Weights of a small mixture-of-experts language model, trained from scratch on English Wikipedia.
Size: 11 layers, width 256, vocabulary 8192, 41.3M parameters.
Experts: 40 experts in each of 10 layers, 112 SwiGLU neurons an expert, 2 picks a token.
Below are experts of layer 4 (counted from 0) of a mixture-of-experts language model. Rows are named gate (a neuron's input weights, with its number), up (a neuron's input weights, with its number) and show model dimensions 0-255. Each number is 50 + 15 x the weight over its row's rms, rounded and kept within 0 to 99.
Before each expert's rows: a language model's description of what the expert responds to; "mostly gets" lists some tokens that are sent to it at least half of the time. This comes from a sample of Wikipedia text that the model never trained on.

# expert 33
It responds to: Leading digits and according. First digits 1 or 2 starting years and numbers, such as 2022, 1999, 1735, plus According, according, magazine.
mostly gets: " According", " according", "According", " magazine", "ma", " own"
gate2:46 56 51 86 26 42 51 29 34 52 29 48 39 67 61 49 61 63 76 40 60 47 63 39 57 53 46 22 35 41 50 55 45 36 62 75 48 72 40 37 63 50 58 30 58 57 40 51 34 60 27 37 58 42 52 39 44 42 45 37 43 62 70 45 42 60 85 34 50 27 76 54 39 65 50 41 39 59 45 52 41 49 64 60 40 42 51 56 47 66 38 81 55 19 80 28 63 51 63 68 53 13 46 43 27 31 77 64 51 37 42 61 47 63 42 53 16 51 52 42 57 52 43 68 44 79 62 40 48 70 65 59 18 56 22 74 30 48 16 31 52 46 52 34 80 22 91 49 45 30 19 55 38 37 50 65 59 46 52 48 33 50 51 57 55 71 77 46 53 56 33 63 32 35 37 47 48 56 33 70 63 57 48 39 75 48 51 18 33 78 31 24 32 74 32 39 39 48 59 30 31 47 67 42 71 24 52 54 63 47 33 47 55 54 33 43 40 54 23 24 27 60 45 44 36 49 48 67 40 48 26 35 49 59 36 61 43 44 62 21 42 50 58 59 26 68 25 63 54 64 27 53 58 48 70 40
up2:51 58 55 51 58 47 26 44 55 21 30 43 25 15 46 63 30 35 39 66 53 43 26 38 72 62 24 71 59 47 59 46 39 61 70 39 44 57 55 60 64 27 62 47 49 44 30 67 70 58 15 74 54 65 45 82 40 22 33 68 56 65 40 67 59 50 63 55 47 66 19 48 47 23 40 58 56 32 76 56 65 66 47 24 43 58 64 23 37 49 55 55 66 56 50 65 72 68 42 59 56 34 57 47 75 40 30 54 50 37 30 38 91 45 65 56 30 41 65 40 40 30 54 73 35 56 51 33 74 59 51 39 86 48 64 69 31 23 63 62 55 60 50 71 65 56 53 53 68 68 71 44 46 55 55 38 50 40 49 71 43 61 85 33 70 57 59 41 54 52 42 59 54 34 54 66 52 40 81 57 61 55 38 64 65 76 56 42 32 49 57 56 51 66 67 18 63 33 14 39 59 47 33 34 54 42 43 42 52 65 65 58 31 35 54 28 39 65 60 54 65 34 44 55 45 42 63 50 58 63 74 65 69 28 52 39 66 60 35 51 60 42 38 49 61 18 25 69 83 62 36 64 37 53 29 33

# expert 24
It responds to: Subject pronouns, relatives. Pronouns starting a clause, often as subject before a verb, plus relative words and percent signs, e.g. he, It, which, who, this, %.
mostly gets: "%", " It", " He", " which", " he", " it"
gate0:50 47 43 69 64 79 39 51 74 29 53 33 36 57 57 48 46 53 51 52 44 40 58 46 62 53 59 55 49 45 76 55 42 50 49 31 59 51 32 44 48 53 57 34 59 49 25 57 39 89 49 60 56 58 50 54 54 60 58 27 43 43 78 53 59 76 66 43 23 64 33 66 52 44 50 57 36 65 47 36 31 46 40 44 66 60 09 25 61 47 87 81 56 44 54 30 05 65 49 19 63 39 40 53 52 61 45 48 41 36 54 66 26 41 51 45 59 56 40 27 45 59 41 66 51 50 65 62 56 34 48 37 51 52 36 72 31 55 60 57 60 66 59 30 50 25 45 50 40 37 24 59 40 45 43 61 49 26 42 59 31 34 50 49 37 39 59 61 51 64 57 42 39 38 32 71 46 83 50 34 34 38 49 68 48 28 48 51 34 34 84 51 57 32 50 30 59 58 15 23 23 43 58 55 55 92 45 39 36 59 34 41 71 65 56 20 14 39 62 77 46 84 54 47 53 76 63 29 46 55 46 56 75 51 40 58 61 38 59 65 52 65 83 38 35 29 37 25 52 83 29 27 61 53 67 64
up0:57 36 35 50 29 30 39 66 39 48 50 68 30 46 52 73 64 58 54 40 16 55 35 71 59 53 23 39 32 32 46 62 73 48 56 46 51 23 68 33 27 46 54 60 60 43 41 55 54 56 55 61 28 53 53 47 54 43 45 73 38 81 50 50 30 35 44 37 71 24 49 27 73 45 61 56 67 66 04 39 58 59 59 55 50 60 58 68 24 50 27 29 61 68 40 59 73 65 31 58 25 38 53 53 89 39 45 37 69 40 61 56 33 49 83 46 35 52 73 41 47 59 72 33 38 58 68 40 57 69 53 64 75 50 57 35 61 54 54 32 53 51 61 53 50 32 57 32 59 43 78 64 27 41 45 38 31 54 77 35 63 34 85 39 32 79 60 70 41 45 61 56 49 31 25 61 32 38 38 40 49 38 49 68 59 56 45 44 54 66 56 66 37 33 27 78 79 53 71 42 48 53 48 54 80 57 72 48 34 77 28 55 40 74 74 70 48 66 70 58 56 61 43 46 60 56 22 63 32 60 51 38 51 50 39 56 21 47 54 53 24 30 63 51 39 65 50 70 64 47 62 50 16 41 29 37

# expert 19
It responds to: Table cell separators. Pipe characters dividing cells in wiki tables of results, elections and medals, plus some verbs like develop, create, introduced.
mostly gets: "|", " develop", " introduced", " create", " designed", " take"
gate1:38 61 56 55 61 42 29 46 26 64 40 19 49 38 43 53 61 41 68 60 53 50 49 60 30 59 37 31 59 34 72 47 42 31 80 30 40 56 43 58 62 65 62 64 25 45 81 45 63 57 38 25 46 67 58 64 46 38 45 56 61 38 34 68 69 51 27 55 70 58 24 68 62 38 53 46 45 66 49 58 55 86 51 37 69 62 49 75 48 34 72 56 56 42 55 70 29 43 39 69 42 69 43 44 44 62 50 23 35 54 65 69 36 17 42 36 50 42 54 32 66 39 42 66 44 40 56 50 62 62 53 70 34 61 46 45 56 68 55 41 64 79 53 59 76 38 30 36 67 62 96 53 38 56 78 40 32 51 60 68 50 49 35 44 60 38 61 51 36 40 68 53 27 51 74 45 57 64 63 70 50 31 42 23 54 47 49 53 64 74 77 75 46 57 41 66 58 62 36 61 28 41 27 40 62 29 62 39 95 64 70 54 36 43 41 76 18 78 50 35 51 61 68 41 60 45 61 58 67 61 33 29 66 49 54 50 69 53 57 94 36 65 25 56 45 55 55 39 38 63 36 76 53 14 38 53
up1:52 47 34 26 55 62 53 37 46 45 43 18 62 32 59 47 66 43 21 25 61 32 37 50 45 33 55 49 48 64 54 65 68 59 57 67 46 33 41 59 66 47 41 54 57 14 56 56 37 30 53 55 63 46 69 69 57 63 36 83 90 26 39 72 56 62 27 57 42 36 30 43 71 61 32 64 54 29 49 59 65 44 34 32 51 76 14 63 58 62 43 37 56 62 58 76 54 64 36 46 54 48 51 58 55 41 55 76 58 64 35 49 40 62 19 34 53 25 33 47 52 46 71 36 54 60 48 35 48 51 51 31 39 67 39 39 40 32 33 51 50 49 49 49 38 83 68 65 47 54 47 51 45 30 28 52 45 43 44 47 20 37 71 49 59 51 41 55 43 78 41 59 42 50 50 36 34 48 67 79 44 10 59 58 18 30 45 56 33 53 53 48 50 24 62 60 66 66 59 50 31 70 75 38 61 69 56 17 60 44 66 28 57 13 25 29 44 63 28 12 50 46 85 57 22 63 35 48 52 54 38 47 40 75 38 41 22 42 65 40 38 65 68 50 51 55 53 51 26 55 29 54 37 46 72 66

# expert 9
It responds to: Past-tense endings. Past-participle endings ed, d, ated after was or were, plus known, made, released, born, followed by by, to or as.
mostly gets: "ed", " D", "ated", "d", "ist", " known"
gate0:60 30 28 22 52 50 61 15 45 74 55 78 25 76 70 50 42 51 55 52 56 37 82 49 64 33 54 45 24 54 52 53 47 50 68 38 21 44 69 57 69 55 69 28 70 65 39 71 26 68 43 66 61 51 74 59 58 39 49 43 64 45 51 63 57 35 52 57 77 46 43 36 23 55 52 38 66 56 42 45 31 32 47 38 53 44 31 52 39 49 58 73 11 69 34 63 67 75 30 54 38 63 57 06 26 54 37 42 51 39 76 12 40 73 41 44 43 77 59 35 81 54 55 54 14 42 60 54 65 19 63 50 34 41 25 46 58 47 44 57 68 65 38 21 92 50 51 31 59 55 35 25 38 50 31 63 46 45 34 48 56 59 41 20 45 54 63 37 51 39 41 69 40 33 63 21 42 31 50 63 49 59 41 42 67 51 62 54 49 52 32 42 29 66 79 43 54 53 40 47 35 34 25 46 41 52 25 40 32 48 44 44 70 48 43 69 35 56 67 34 25 51 59 58 50 29 42 56 59 63 62 49 47 63 66 60 51 41 59 52 53 19 67 72 52 63 60 43 30 55 41 63 55 63 56 49
up0:40 53 16 46 57 39 59 43 35 96 36 47 45 43 45 61 32 44 62 30 54 18 45 47 55 51 52 36 52 42 37 39 48 57 56 48 25 49 55 08 56 34 55 65 51 71 55 68 58 08 43 53 36 49 61 63 46 46 42 59 68 60 38 44 54 69 41 60 25 59 46 44 68 70 46 36 30 53 66 54 37 24 34 50 54 31 79 44 56 45 48 51 40 73 45 34 70 45 45 31 51 68 16 61 46 55 19 61 22 48 77 68 93 58 38 43 53 57 71 35 88 38 76 74 40 38 25 51 68 41 45 80 39 41 40 54 39 43 67 41 63 38 53 53 17 38 42 32 47 57 53 40 46 36 69 35 52 50 61 58 38 71 61 49 51 31 43 55 49 29 51 47 42 38 39 53 53 35 73 52 36 45 42 30 42 58 62 61 84 21 56 45 31 41 59 65 59 37 60 32 29 39 35 63 18 55 42 53 66 64 37 17 63 61 66 35 52 49 49 32 40 43 62 44 42 44 23 80 72 49 56 37 29 68 65 17 49 60 60 65 54 68 62 35 50 31 33 23 35 60 64 49 60 52 57 46